Experts of a small language model.
Size: 14 layers, 69.3M parameters.
Experts: 64 experts in each of 13 layers, 32 ReGLU neurons an expert, 6 picks a token, a softmax router, a shared expert of 64 neurons.
Training: a variant of Muon for the experts, 5248 steps.
Below are experts of layer 2 (counted from 0) of a mixture-of-experts language model. Rows are named router (the router's row for the expert), gate (a neuron's input weights, with its number), up (a neuron's input weights, with its number), down (a neuron's output weights, with its number) and show model dimensions 144-191. Each number is 200 + 40 x the weight over its row's rms, rounded and kept within 0 to 999.
Before each expert's rows: "gets" lists some tokens that make up at least twice as much of what it gets as of all text; "mostly gets" lists some tokens that are sent to it at least half of the time. This comes from a sample of Wikipedia text that the model never trained on. Tokens count by the router's weight.

# expert 47
gets: "ed", "s", "ing", "e", "un", "|"
mostly gets: "ed", "bl", "Bl", "un", "ing", "Th"
router,278,231,221,235,124,94,236,114,227,254,190,209,244,210,181,248,228,215,199,285,190,206,209,212,201,180,253,99,222,207,152,220,145,200,163,211,165,205,206,207,190,165,261,194,271,217,230,234
gate0,258,178,234,223,220,219,205,239,198,195,195,208,169,224,239,190,176,221,206,192,240,228,160,253,187,179,280,215,233,174,180,174,207,175,161,238,155,241,130,249,183,282,250,197,191,213,195,306
up0,188,160,127,225,197,174,130,173,232,208,254,185,186,104,212,168,189,224,230,217,227,200,157,175,251,95,177,228,207,276,239,228,275,164,239,210,184,164,188,96,256,233,197,211,116,239,214,249
down0,188,180,154,203,196,172,179,171,250,132,212,242,169,263,297,196,240,196,208,228,217,175,162,265,126,226,180,159,212,206,264,170,196,277,238,181,188,195,239,173,305,199,223,145,114,182,137,262
gate1,168,207,240,187,206,165,193,233,189,151,138,248,251,146,268,159,155,156,214,170,254,194,136,243,183,242,180,189,152,191,154,241,244,169,252,158,258,124,148,206,172,187,202,192,170,257,207,212
up1,167,239,191,89,236,171,191,204,246,203,130,243,204,174,205,170,208,176,222,204,197,246,210,196,195,88,166,180,268,210,164,149,185,174,192,116,217,240,147,175,217,157,202,174,175,108,185,267
down1,134,199,156,156,194,166,214,253,177,218,189,197,179,145,144,180,278,172,236,179,259,224,203,177,127,124,231,254,270,206,175,209,273,202,192,240,155,200,160,192,160,173,180,205,188,143,204,199
gate2,155,153,164,255,194,187,188,186,245,261,198,215,155,196,178,121,128,186,158,176,236,249,196,171,201,163,260,167,267,176,188,228,193,129,140,207,201,262,173,162,216,208,215,250,234,249,138,141
up2,207,174,158,214,247,255,250,260,181,271,193,184,205,211,242,286,204,220,215,177,205,187,183,196,219,204,214,294,268,187,215,217,195,196,193,206,171,206,236,243,218,213,187,164,291,247,299,221
down2,238,179,198,287,216,168,203,208,165,147,255,225,205,175,256,153,239,160,196,187,200,166,134,193,212,273,206,238,251,163,175,181,166,244,201,207,217,194,183,223,212,136,139,146,203,190,165,182

# expert 49
gets: "t", ", ", "f", "F", "and ", "T"
mostly gets: "f", "t", "F", ", ", "T", "12"
router,223,203,200,168,98,169,221,82,173,221,193,138,233,235,204,227,213,164,170,278,194,154,192,204,258,158,195,167,182,166,215,209,177,216,208,207,173,215,127,205,170,209,142,161,209,194,184,155
gate0,189,245,182,226,171,260,258,204,258,253,203,160,162,220,217,263,206,208,231,214,232,193,212,222,234,209,238,170,105,242,195,223,228,143,132,329,243,158,154,130,173,171,174,221,177,232,225,236
up0,250,246,213,170,155,211,160,167,230,176,201,278,246,184,203,172,146,239,182,229,179,250,211,259,202,142,210,193,220,153,138,169,223,214,164,169,230,242,181,161,273,225,259,235,147,172,182,230
down0,232,209,217,193,231,213,149,251,159,231,231,83,230,188,227,107,200,216,216,141,177,219,151,213,176,169,244,209,213,168,167,181,194,151,190,238,162,243,238,244,218,186,255,225,230,124,226,231
gate1,221,207,176,172,164,283,227,45,150,143,205,198,127,267,250,254,225,129,236,152,148,201,187,134,283,146,187,117,169,218,251,215,207,251,288,207,182,244,153,153,229,212,171,190,202,200,140,139
up1,232,233,180,230,172,222,232,188,207,180,197,135,183,237,219,210,170,163,185,286,281,158,269,226,213,285,226,223,211,187,204,123,230,211,107,262,129,215,213,228,179,210,189,199,246,198,136,203
down1,227,189,225,201,248,193,206,286,204,191,152,266,185,199,225,167,130,296,255,178,201,127,239,222,231,263,231,277,201,266,179,317,149,151,209,187,231,152,192,218,201,220,263,168,210,215,230,255
gate2,199,191,136,215,189,220,148,203,198,182,213,151,215,210,264,191,196,208,143,231,227,168,212,104,204,143,159,240,166,259,203,187,190,188,172,211,171,236,221,131,228,255,266,182,166,190,210,192
up2,140,254,180,121,242,223,228,117,285,227,207,137,240,199,223,158,164,244,246,142,209,191,166,210,193,243,156,238,215,141,226,218,141,137,285,230,189,219,98,192,172,253,168,158,180,228,209,232
down2,248,268,260,202,150,157,238,212,269,221,207,221,299,234,170,174,304,193,198,182,120,256,200,213,200,196,174,174,217,187,181,269,295,200,198,186,167,248,243,250,225,217,264,194,167,200,214,122

# expert 27
gets: ", ", "(", "; ", "), ", "and ", ") "
mostly gets: ", ", "; ", "(", "), ", ") ", "\", "
router,255,197,209,172,136,114,233,205,118,268,136,177,284,191,124,133,220,198,146,282,164,163,212,193,216,178,204,205,190,155,171,207,192,215,235,224,142,223,151,244,170,219,192,192,192,201,172,186
gate0,188,202,206,179,129,206,254,262,225,148,218,206,197,199,169,236,84,168,152,268,281,226,210,186,173,140,210,188,154,229,170,132,179,231,222,177,250,177,136,111,204,146,240,202,154,254,192,238
up0,165,154,218,224,190,194,201,180,222,162,116,185,127,181,204,241,191,211,199,188,216,244,183,198,205,250,239,202,223,214,183,254,213,235,246,182,227,258,231,137,145,123,185,197,190,135,196,212
down0,183,240,243,184,346,204,243,214,223,137,297,200,220,229,156,152,206,210,285,106,203,170,191,158,202,185,290,203,280,213,226,188,188,162,257,217,191,178,169,257,140,194,213,220,169,133,231,214
gate1,152,188,194,170,210,115,184,185,188,236,171,214,194,218,244,145,79,263,213,183,128,264,234,281,150,195,222,206,198,237,142,145,215,212,265,220,199,158,186,146,205,130,192,197,173,195,198,250
up1,142,170,238,159,196,206,260,192,221,137,195,181,217,209,211,183,217,196,128,208,194,157,206,198,248,129,161,193,135,165,263,167,182,193,218,187,214,230,203,146,183,223,293,225,174,130,114,113
down1,218,189,230,202,195,160,164,248,160,245,176,176,145,253,234,229,161,213,205,216,229,207,247,153,140,159,146,205,212,228,229,232,137,173,224,205,134,175,199,194,198,193,245,198,214,151,144,227
gate2,201,160,236,192,215,182,224,217,116,253,225,250,247,197,216,191,113,178,169,142,156,193,228,287,201,242,212,152,225,212,179,177,284,231,235,215,127,140,195,93,230,264,230,270,208,202,91,179
up2,245,225,188,183,227,311,177,218,199,128,191,178,192,201,109,210,279,230,219,298,220,203,222,214,178,209,205,245,123,146,100,162,183,198,178,265,271,268,118,235,248,165,213,195,220,223,265,182
down2,191,157,182,254,161,205,212,133,257,192,173,273,164,210,194,209,274,179,145,229,214,195,182,178,297,231,274,260,259,195,314,214,133,229,194,124,154,218,174,247,215,233,179,189,205,199,174,158

# expert 52
gets: "at ", ".", "the ", "Ch", "of ", "in "
mostly gets: "at ", "Ch", "during ", "At ", ").", "During "
router,251,174,236,126,136,104,236,196,195,251,183,185,206,184,129,134,313,140,202,209,192,227,257,164,249,154,265,179,179,207,139,144,190,228,245,225,198,226,157,202,139,203,208,201,188,182,200,177
gate0,232,189,173,178,194,205,195,261,192,217,105,249,232,168,211,218,240,253,238,136,165,208,212,152,194,235,183,164,189,194,192,99,230,188,193,163,218,155,214,281,268,110,206,230,171,203,167,148
up0,285,185,242,181,186,159,195,204,258,218,173,188,129,232,155,176,273,333,222,236,185,188,130,252,223,209,128,290,202,177,204,223,211,176,199,187,228,206,177,207,162,181,243,263,194,245,209,253
down0,192,138,273,188,182,188,138,183,182,264,187,217,186,195,191,189,191,212,293,212,177,251,192,188,195,233,219,212,232,179,159,171,240,197,153,214,218,290,229,238,207,174,141,207,121,155,242,150
gate1,156,163,209,156,177,179,216,204,194,182,190,199,167,202,231,154,223,152,225,237,191,162,169,211,201,157,219,224,193,244,201,262,171,150,193,218,265,210,222,228,153,200,252,257,214,155,175,196
up1,230,181,197,159,164,137,232,238,171,114,218,277,192,186,209,147,252,157,161,162,200,152,139,231,196,225,308,159,203,182,204,168,169,165,236,207,229,212,201,227,241,191,207,252,254,236,239,214
down1,227,195,224,200,166,169,207,282,262,213,122,235,219,161,214,239,298,183,183,206,154,238,178,207,187,258,206,268,212,199,185,202,138,197,225,270,221,248,229,235,128,195,157,204,270,150,166,260
gate2,242,186,196,264,289,190,152,167,168,174,188,221,191,203,132,154,293,226,188,183,184,255,221,176,198,148,129,205,221,183,201,214,243,215,191,166,214,130,310,203,207,221,172,253,226,208,166,230
up2,145,173,215,181,106,204,243,182,177,166,192,185,148,169,150,187,164,276,253,253,198,240,158,221,157,135,167,243,193,241,222,219,234,205,108,201,180,198,154,245,242,133,183,141,213,179,207,209
down2,197,171,208,254,176,157,232,188,163,208,266,136,94,224,197,135,226,237,226,262,231,232,117,164,235,209,157,241,225,173,217,223,209,192,224,260,189,157,201,163,217,182,186,202,243,153,203,278

# expert 39
gets: ". ", ".", "- ", "ation ", "ar ", "ations "
mostly gets: ".", ". ", "ar ", ".\" ", "ation ", "\". "
router,229,147,265,149,104,176,269,195,128,216,114,206,274,185,176,202,261,178,211,226,170,187,283,165,224,138,162,188,220,178,181,127,215,250,144,250,165,185,182,210,142,194,195,230,269,183,196,172
gate0,183,219,200,247,173,138,250,187,211,139,208,252,234,281,244,208,192,190,231,223,221,285,219,242,217,243,217,169,212,215,332,222,201,248,152,223,214,202,237,226,225,167,188,208,234,225,129,132
up0,243,176,200,194,201,191,226,148,298,167,195,291,126,208,203,254,138,217,144,148,124,230,217,207,158,190,219,215,125,203,213,162,228,205,203,171,168,192,252,213,230,250,208,241,198,185,108,119
down0,179,205,189,213,134,213,245,286,176,225,209,209,242,191,274,148,213,155,147,189,157,206,159,195,151,159,239,197,243,133,188,203,136,232,275,223,188,216,256,222,204,214,184,221,238,229,221,181
gate1,236,127,222,176,187,219,197,228,200,174,178,239,173,168,157,244,243,144,180,224,165,217,188,249,225,202,169,158,189,213,196,180,198,229,243,174,104,171,195,205,243,156,142,179,192,188,203,189
up1,185,193,163,223,262,227,212,158,177,205,174,186,207,197,255,227,244,121,261,236,132,117,144,202,199,212,163,209,139,221,192,166,205,191,222,176,217,166,213,218,201,212,181,210,163,166,253,208
down1,207,208,201,179,164,278,145,204,128,221,143,229,216,142,269,246,155,164,152,224,226,183,286,171,220,282,207,201,115,125,250,251,182,123,245,234,237,219,174,223,164,169,184,89,187,214,207,194
gate2,207,248,226,143,153,177,179,196,238,187,195,277,239,220,227,149,147,210,234,122,196,226,224,270,157,173,267,237,167,233,241,213,224,224,203,206,140,194,227,186,221,172,214,202,241,168,185,152
up2,182,214,182,226,212,235,202,124,208,209,227,183,170,208,227,168,241,225,144,254,227,198,261,171,208,211,155,199,138,153,178,119,197,189,239,231,215,230,200,205,172,204,252,273,168,130,218,243
down2,156,197,187,241,204,234,168,203,244,195,259,155,219,179,181,134,175,194,208,249,215,191,107,162,267,127,216,273,182,232,208,177,207,151,229,276,257,213,214,221,147,201,224,221,277,214,201,190

# expert 29
gets: "\n\n", "\n", "The ", "- ", ")", ") "
mostly gets: "\n", "\n\n", "]", ")", "\n  ", "\n "
router,223,197,238,159,109,149,256,195,141,255,146,123,271,152,157,171,286,190,184,220,156,191,238,164,220,157,207,204,217,179,182,195,189,242,239,250,208,277,152,250,178,214,218,196,242,156,233,243
gate0,277,250,270,159,257,262,258,215,108,197,252,143,236,216,201,197,236,207,252,194,185,278,185,185,248,232,186,189,156,195,221,213,122,207,224,228,241,174,188,184,203,198,144,261,252,159,218,227
up0,199,213,194,177,200,132,215,157,170,186,141,208,250,272,201,196,237,146,180,208,205,225,179,189,235,216,199,171,170,187,223,193,162,225,235,182,85,230,156,251,98,165,217,158,242,202,234,113
down0,257,262,250,157,215,164,244,179,173,142,236,164,266,206,189,232,135,174,269,189,213,168,174,141,198,191,170,201,171,196,229,164,157,152,195,134,203,204,277,299,212,181,129,252,198,107,260,189
gate1,226,248,324,170,210,173,181,202,226,179,234,213,182,223,186,253,186,200,217,189,207,189,182,153,197,193,189,186,225,229,246,227,172,176,146,224,234,248,257,223,218,231,249,227,242,153,123,116
up1,211,158,185,166,155,271,229,173,150,161,228,242,228,200,186,238,259,228,243,229,236,217,215,261,228,174,179,263,155,141,232,211,232,194,243,187,172,188,160,175,121,229,204,132,252,256,173,186
down1,158,221,282,179,256,169,192,216,195,215,137,228,223,162,184,215,179,207,127,168,198,192,133,175,109,231,201,245,205,228,224,183,227,178,223,189,189,211,181,176,134,231,244,182,231,168,230,202
gate2,226,219,196,153,252,267,223,166,229,108,169,173,167,176,242,161,217,163,168,168,272,151,227,251,228,204,171,130,329,181,145,137,160,200,290,186,195,236,215,239,157,211,162,226,211,240,215,192
up2,322,213,216,189,90,154,164,237,288,233,180,303,202,153,202,221,125,146,225,239,230,173,170,219,220,218,124,197,168,199,142,235,215,204,183,256,175,174,225,267,161,223,221,270,174,156,202,155
down2,233,208,210,205,172,160,172,189,257,204,198,197,317,161,279,231,194,238,205,165,225,230,198,183,270,138,248,177,171,121,217,165,225,155,154,270,128,158,303,220,239,126,173,110,183,160,252,223

# expert 24
gets: "r", "-", "n", "ad", "R", "–"
mostly gets: "r", "Re", "8", "Pr", "ad", "Ret"
router,272,113,214,206,155,125,257,93,185,219,157,167,236,207,147,212,260,171,174,266,196,145,193,230,245,144,208,194,191,160,201,180,236,221,141,206,187,254,174,218,184,170,249,215,205,216,239,168
gate0,238,224,207,250,257,221,181,211,187,134,168,186,223,245,218,126,217,153,173,246,233,198,239,250,170,155,162,132,160,250,260,190,119,180,176,173,205,202,206,303,224,233,131,258,188,191,193,228
up0,227,243,174,216,220,217,206,142,226,185,248,88,189,231,239,273,210,196,212,254,223,185,201,100,143,118,200,249,193,241,213,143,192,111,172,167,223,177,122,198,251,148,134,256,220,212,172,195
down0,200,266,177,206,206,265,230,141,257,166,239,233,190,242,213,186,181,232,254,264,185,159,112,168,194,212,230,179,185,246,219,223,251,161,219,165,194,162,180,244,197,246,219,235,191,234,225,227
gate1,196,183,242,211,243,184,154,104,236,153,201,196,225,200,230,205,188,182,172,243,281,196,155,161,181,206,179,271,162,186,163,220,263,147,227,206,224,234,242,160,175,183,283,258,206,262,229,207
up1,170,184,155,197,198,179,190,235,149,246,166,177,172,131,241,156,202,163,228,188,238,186,185,155,193,208,178,245,181,148,215,241,193,210,209,166,166,181,197,252,204,205,253,156,199,158,169,182
down1,228,197,188,204,239,223,205,258,107,210,159,197,225,205,103,186,231,92,232,298,170,200,178,205,208,145,232,182,178,248,239,239,170,152,235,164,183,163,201,192,140,246,197,210,287,197,206,298
gate2,221,222,223,230,258,132,184,167,211,251,277,188,197,266,259,231,199,168,255,183,187,282,227,177,206,174,203,207,181,250,232,189,148,181,136,205,241,174,192,221,210,222,135,165,229,189,166,241
up2,275,201,158,227,181,144,206,203,195,208,224,186,239,274,131,203,195,158,121,173,188,185,256,226,194,189,170,229,182,225,172,121,236,170,212,204,237,196,191,177,187,187,123,159,169,162,181,163
down2,123,196,184,226,162,243,213,156,202,248,227,180,236,64,213,158,167,230,215,204,249,264,195,199,138,200,177,248,216,206,147,223,233,270,217,243,189,223,280,169,211,167,246,300,308,230,266,100

# expert 36
gets: "h", "g", "b", "m", "p", "1"
mostly gets: "Sch", "sch", "b", "U", "we", "ö"
router,252,183,198,249,203,153,232,112,198,272,199,161,230,225,188,188,218,242,160,284,180,207,206,151,252,132,185,141,228,141,201,192,175,172,200,196,204,201,176,188,201,111,146,215,243,216,225,150
gate0,174,271,216,214,265,206,219,181,168,243,247,205,228,161,203,175,125,159,191,135,199,240,209,190,179,246,154,203,162,172,279,198,234,187,259,230,199,146,99,181,180,169,117,192,229,186,293,142
up0,253,158,193,242,152,141,220,300,220,237,159,168,210,135,219,219,254,97,182,181,208,220,207,246,176,191,193,250,234,169,192,190,179,231,191,175,210,247,176,206,163,179,292,186,159,214,212,224
down0,241,248,220,262,232,205,182,173,188,156,195,251,271,229,221,226,169,192,248,156,122,244,134,207,181,271,204,208,189,244,217,106,270,226,197,200,241,170,230,188,108,225,182,200,157,146,193,187
gate1,216,209,159,181,128,191,186,172,160,153,180,171,139,225,221,218,253,172,276,146,108,233,144,210,146,189,220,216,254,190,252,209,136,190,251,129,224,155,225,251,133,215,162,179,257,344,235,182
up1,175,214,283,261,185,194,209,210,248,182,131,219,158,213,177,170,167,237,266,195,243,233,156,239,213,238,195,193,140,206,196,169,203,215,169,182,179,236,222,156,201,159,217,224,261,164,131,188
down1,170,247,141,222,205,164,145,252,242,229,85,216,262,160,272,201,172,171,175,270,209,203,204,160,260,181,246,160,209,214,180,223,166,138,147,211,263,172,244,190,182,227,197,249,218,296,253,229
gate2,272,208,211,208,179,152,217,148,159,208,230,171,257,147,253,195,218,205,158,214,275,164,167,186,191,157,190,213,136,221,168,200,285,160,169,267,209,210,217,174,200,187,194,167,197,264,213,168
up2,188,210,205,133,267,211,195,181,170,278,171,93,193,151,150,160,157,172,251,135,135,251,214,232,244,198,227,185,193,207,290,203,173,258,210,224,216,172,191,201,206,195,229,201,180,242,213,227
down2,163,168,182,154,103,167,201,253,235,205,142,216,164,150,236,182,201,181,212,179,248,182,174,145,200,145,231,122,246,208,248,192,232,190,264,106,151,220,290,193,195,128,218,218,217,179,256,161

# expert 21
gets: "am", "om", "en", "an", "im", "in"
mostly gets: "am", "im", "em", "om", "oph", "cl"
router,273,190,240,254,203,137,249,151,160,214,233,200,316,201,191,155,194,235,171,194,189,237,192,185,158,89,227,180,222,186,190,182,216,205,202,205,139,238,154,198,224,170,251,202,185,201,198,198
gate0,266,286,162,173,147,251,148,184,226,204,245,256,256,244,243,265,169,190,203,210,190,176,228,174,222,210,206,180,212,166,157,191,225,181,266,163,168,199,185,223,219,250,135,216,229,298,216,155
up0,248,88,212,213,215,186,176,126,236,238,225,237,181,216,234,175,175,169,104,147,165,200,192,168,169,182,146,202,216,172,108,225,224,172,162,173,138,267,170,211,256,226,187,201,188,190,188,162
down0,233,199,191,176,210,212,220,268,228,261,167,199,183,168,120,269,255,210,147,245,198,226,198,241,214,193,178,158,182,130,215,230,142,203,220,147,185,179,200,209,238,238,205,279,225,174,182,234
gate1,186,164,215,182,166,235,211,150,191,225,261,233,152,185,209,149,191,205,161,192,189,250,218,298,120,149,156,241,177,241,245,175,154,166,253,205,229,179,199,188,195,155,194,217,257,266,230,225
up1,133,170,116,176,168,249,184,282,255,220,127,173,232,202,179,153,192,190,177,134,260,239,196,266,215,286,162,207,172,185,150,166,194,254,79,290,206,197,131,239,206,250,207,208,190,235,154,212
down1,137,142,159,210,226,199,174,133,282,207,203,180,291,208,194,178,173,258,194,132,214,147,119,150,240,213,273,168,186,191,265,137,197,190,177,137,184,172,188,196,228,169,181,217,164,72,202,262
gate2,191,161,199,209,171,244,225,163,266,155,273,183,212,194,252,199,192,180,219,230,259,154,168,224,178,221,203,140,193,252,98,201,135,192,188,163,232,188,162,205,219,242,150,245,216,156,232,278
up2,218,176,232,205,202,171,176,204,209,194,218,200,213,224,170,276,171,186,190,168,168,208,238,129,159,214,220,222,164,162,201,197,115,186,188,244,175,157,116,174,150,182,201,237,160,227,237,200
down2,157,201,236,173,239,216,256,170,187,213,250,236,229,160,253,237,195,209,209,195,155,205,142,239,194,189,133,109,255,209,217,232,215,194,196,252,199,176,195,256,237,192,254,166,174,167,216,198

# expert 50
gets: "/", "'", ": ", "es", "W", "on"
mostly gets: "/", "[", "No", "w", "W", "^{"
router,247,93,189,190,140,209,207,117,175,227,145,127,224,178,113,208,187,182,185,286,215,121,156,183,197,199,251,218,184,216,210,213,167,233,203,229,91,149,200,213,153,195,229,180,207,186,244,198
gate0,228,152,184,257,160,205,306,146,186,153,220,232,169,322,173,188,177,193,222,199,120,165,186,152,162,205,199,212,205,173,170,183,240,213,214,255,117,210,234,213,217,149,186,317,267,255,156,227
up0,185,147,190,256,253,256,110,183,206,150,199,190,102,174,219,188,181,230,258,144,218,158,218,192,178,188,237,160,227,260,291,243,243,195,209,229,268,191,143,248,117,190,160,218,223,191,128,237
down0,192,193,255,157,202,224,213,162,183,306,178,180,187,232,202,187,203,200,203,199,99,222,160,230,174,167,161,156,171,211,200,222,172,218,180,209,182,171,187,189,243,188,110,161,173,203,109,138
gate1,269,174,307,242,136,234,163,252,164,161,202,205,204,212,214,159,206,162,246,197,257,162,125,95,142,177,219,220,161,186,220,218,264,198,175,199,195,195,190,206,166,210,198,173,163,176,212,149
up1,190,241,205,161,119,229,163,231,262,230,197,165,204,174,206,237,201,231,269,194,186,276,165,163,196,162,196,183,167,236,177,234,183,216,198,161,187,168,266,256,184,176,223,209,158,130,211,196
down1,261,207,217,142,209,165,183,218,222,168,264,193,92,184,195,244,198,218,207,269,169,239,223,204,163,183,200,175,172,194,253,238,217,201,241,172,200,149,196,163,274,134,220,117,215,143,171,229
gate2,179,162,168,231,193,239,197,239,191,189,191,187,183,237,195,261,191,149,223,193,206,197,247,129,193,135,171,251,248,175,237,234,197,252,177,145,242,188,219,301,169,191,292,257,254,179,168,205
up2,248,230,261,165,162,287,231,224,193,221,183,246,158,262,232,167,193,193,187,218,203,216,227,212,225,230,227,191,285,244,191,213,154,311,160,155,211,168,206,223,191,240,227,199,251,241,198,227
down2,222,153,207,198,180,244,169,237,215,155,176,299,139,185,209,191,177,231,194,172,202,74,227,156,161,174,232,197,202,182,175,240,234,158,143,164,217,206,149,282,214,203,237,210,186,193,194,155

# expert 40
gets: "k", "l", "ch", "on", "e", "en"
mostly gets: "l", "au", "ch", "sk", "km", "k"
router,177,132,269,197,178,154,250,189,247,252,239,156,213,227,151,215,216,203,217,298,166,208,188,204,192,248,223,156,262,205,225,191,174,233,227,226,129,215,227,202,273,171,161,190,192,171,175,234
gate0,183,175,217,215,252,206,153,211,163,203,218,145,111,292,176,182,259,247,285,131,149,204,179,243,202,205,205,137,176,186,224,175,234,249,168,265,177,269,196,218,127,194,156,149,249,181,201,208
up0,187,276,160,216,215,114,185,199,105,214,225,163,176,145,124,123,257,212,209,207,241,159,245,206,152,234,285,266,190,249,263,273,151,174,249,179,192,172,132,213,204,194,173,230,233,232,215,176
down0,222,232,152,210,189,217,209,169,211,136,171,145,224,230,234,204,169,226,192,145,228,190,178,194,196,153,152,249,213,160,189,216,256,182,204,129,202,127,189,183,146,206,229,174,202,139,226,170
gate1,191,193,200,258,123,157,193,216,207,243,185,220,142,305,162,179,192,154,251,221,156,179,200,212,194,185,237,245,190,160,170,231,196,203,189,150,173,146,228,217,238,128,166,171,171,214,193,137
up1,177,230,218,187,214,153,255,173,178,203,120,191,208,196,228,189,169,205,208,171,298,222,149,129,159,223,220,199,209,206,197,243,157,206,260,204,177,229,291,271,179,233,199,173,231,196,259,236
down1,129,128,240,181,235,240,167,234,138,250,221,218,211,204,108,223,176,113,201,194,222,148,191,213,115,274,160,220,142,172,231,220,213,136,195,171,152,184,222,236,189,243,215,202,288,297,149,178
gate2,192,169,244,263,228,215,222,278,262,273,205,189,190,154,197,268,242,112,153,226,186,190,223,201,242,161,162,201,189,191,158,195,205,111,221,158,244,166,221,130,211,173,154,101,219,161,230,176
up2,188,265,267,204,284,175,245,226,277,209,187,146,226,191,209,230,145,115,237,202,187,216,179,155,186,205,204,241,236,200,170,145,244,193,222,171,264,212,217,158,215,215,160,169,226,99,268,226
down2,208,209,182,184,207,281,177,188,204,197,188,137,210,187,108,204,108,167,210,235,227,188,165,265,299,155,238,147,176,176,223,209,167,243,230,203,239,235,275,200,184,237,161,248,227,209,206,225

# expert 53
gets: "in ", "In ", "m ", "ft ", "the ", "("
mostly gets: "In ", "On ", "during ", "between ", "through ", "At "
router,236,135,211,147,136,190,233,152,194,215,202,144,231,216,160,263,249,236,222,214,115,151,244,124,245,187,207,210,231,194,238,176,123,216,205,194,201,256,165,263,132,176,176,174,263,176,222,196
gate0,112,189,203,149,177,214,176,190,214,218,212,208,224,213,200,237,176,141,197,212,186,245,257,171,172,309,221,179,205,232,227,164,163,279,181,222,247,235,193,246,217,238,211,231,207,162,176,135
up0,235,134,175,178,219,132,188,174,196,174,193,196,215,194,236,128,155,251,208,242,239,286,257,268,143,219,172,161,157,162,95,276,218,230,121,118,180,196,183,202,190,195,175,243,203,236,234,163
down0,197,212,170,127,225,197,236,245,187,203,168,212,222,125,156,203,249,224,215,179,201,135,181,201,285,152,257,177,141,165,246,260,234,276,215,216,161,146,195,165,188,266,117,186,237,232,193,207
gate1,178,179,223,258,173,230,176,177,124,160,168,243,155,123,277,217,236,195,156,172,206,200,162,290,205,171,252,190,210,185,230,199,236,214,254,218,273,182,185,211,191,200,155,172,113,162,245,188
up1,233,171,230,244,211,200,194,237,178,228,287,208,254,205,171,177,278,256,190,140,144,198,180,257,227,135,220,194,248,107,244,247,248,196,264,204,212,229,155,179,201,203,215,237,164,236,231,142
down1,189,182,247,178,192,134,208,230,264,263,187,147,129,167,234,239,217,266,265,130,142,176,180,191,220,242,269,206,240,161,191,192,211,220,200,218,212,189,170,177,185,276,142,176,120,154,219,181
gate2,128,202,242,257,163,206,144,287,192,222,136,184,179,222,134,178,144,233,218,194,195,181,179,220,194,180,165,249,198,189,224,198,211,121,193,164,181,197,238,224,193,211,252,244,229,142,140,238
up2,228,233,199,171,168,190,215,168,213,231,228,116,182,145,254,161,156,228,219,134,182,178,257,242,191,188,192,175,228,183,177,128,240,254,176,239,274,222,146,223,159,250,279,230,162,230,207,205
down2,168,225,253,204,213,176,240,235,227,267,108,150,202,243,163,165,204,177,166,141,214,217,155,219,250,221,168,143,212,139,204,200,196,252,201,226,189,188,182,157,194,214,165,202,111,260,148,251

# expert 10
gets: "'", "av", "h", "an ", "end", "an"
mostly gets: "av", "ann", "Am", "iss", "ib", "com"
router,267,140,191,150,162,199,271,178,213,229,180,156,258,181,163,242,239,160,142,220,208,151,206,202,169,198,245,177,240,230,166,182,203,242,231,217,189,196,174,182,226,191,227,225,196,217,186,176
gate0,173,246,113,195,195,226,147,183,261,226,253,264,209,157,243,295,96,245,171,194,232,214,204,208,233,252,185,224,291,221,197,194,169,179,215,153,150,240,183,211,198,240,244,248,111,215,160,206
up0,141,203,168,221,205,194,180,131,203,207,219,195,90,239,172,136,169,153,186,212,163,238,129,187,198,211,155,242,165,252,210,175,220,206,247,211,227,285,220,213,144,248,244,240,211,206,176,197
down0,166,165,141,199,251,158,264,206,190,258,209,229,253,164,177,222,162,219,185,138,228,258,137,181,169,138,96,218,224,213,229,223,160,153,225,183,204,222,243,197,189,296,200,183,250,181,235,175
gate1,246,215,248,248,167,242,206,147,201,187,185,169,143,178,152,214,122,201,179,291,192,276,180,146,203,255,197,168,263,247,185,149,216,157,160,184,242,213,212,212,226,265,201,267,173,186,101,243
up1,214,162,194,271,188,193,259,178,206,195,172,225,229,212,243,171,262,224,202,140,192,259,220,227,262,210,146,145,182,176,168,166,191,211,192,208,277,266,161,251,136,218,226,183,222,188,232,127
down1,271,178,182,220,189,276,246,186,159,261,196,269,192,256,116,237,207,241,152,180,197,280,236,166,251,229,262,165,195,218,185,257,135,180,152,176,210,199,191,223,229,232,184,168,188,207,228,158
gate2,143,213,232,273,267,183,178,184,72,156,229,176,201,211,166,121,175,232,120,165,213,207,162,195,199,145,143,236,214,158,137,252,254,244,185,272,218,233,240,166,200,171,209,215,184,230,191,198
up2,266,125,207,207,217,174,221,188,121,244,271,207,182,210,218,176,225,104,216,195,173,223,203,302,250,211,253,172,259,201,138,157,177,212,148,177,177,204,200,196,211,172,172,184,180,315,189,104
down2,194,208,133,209,207,172,197,168,195,230,243,203,153,257,132,191,250,229,179,189,250,199,185,242,216,196,237,216,265,148,208,52,200,225,156,189,303,183,222,253,197,231,212,246,200,156,165,167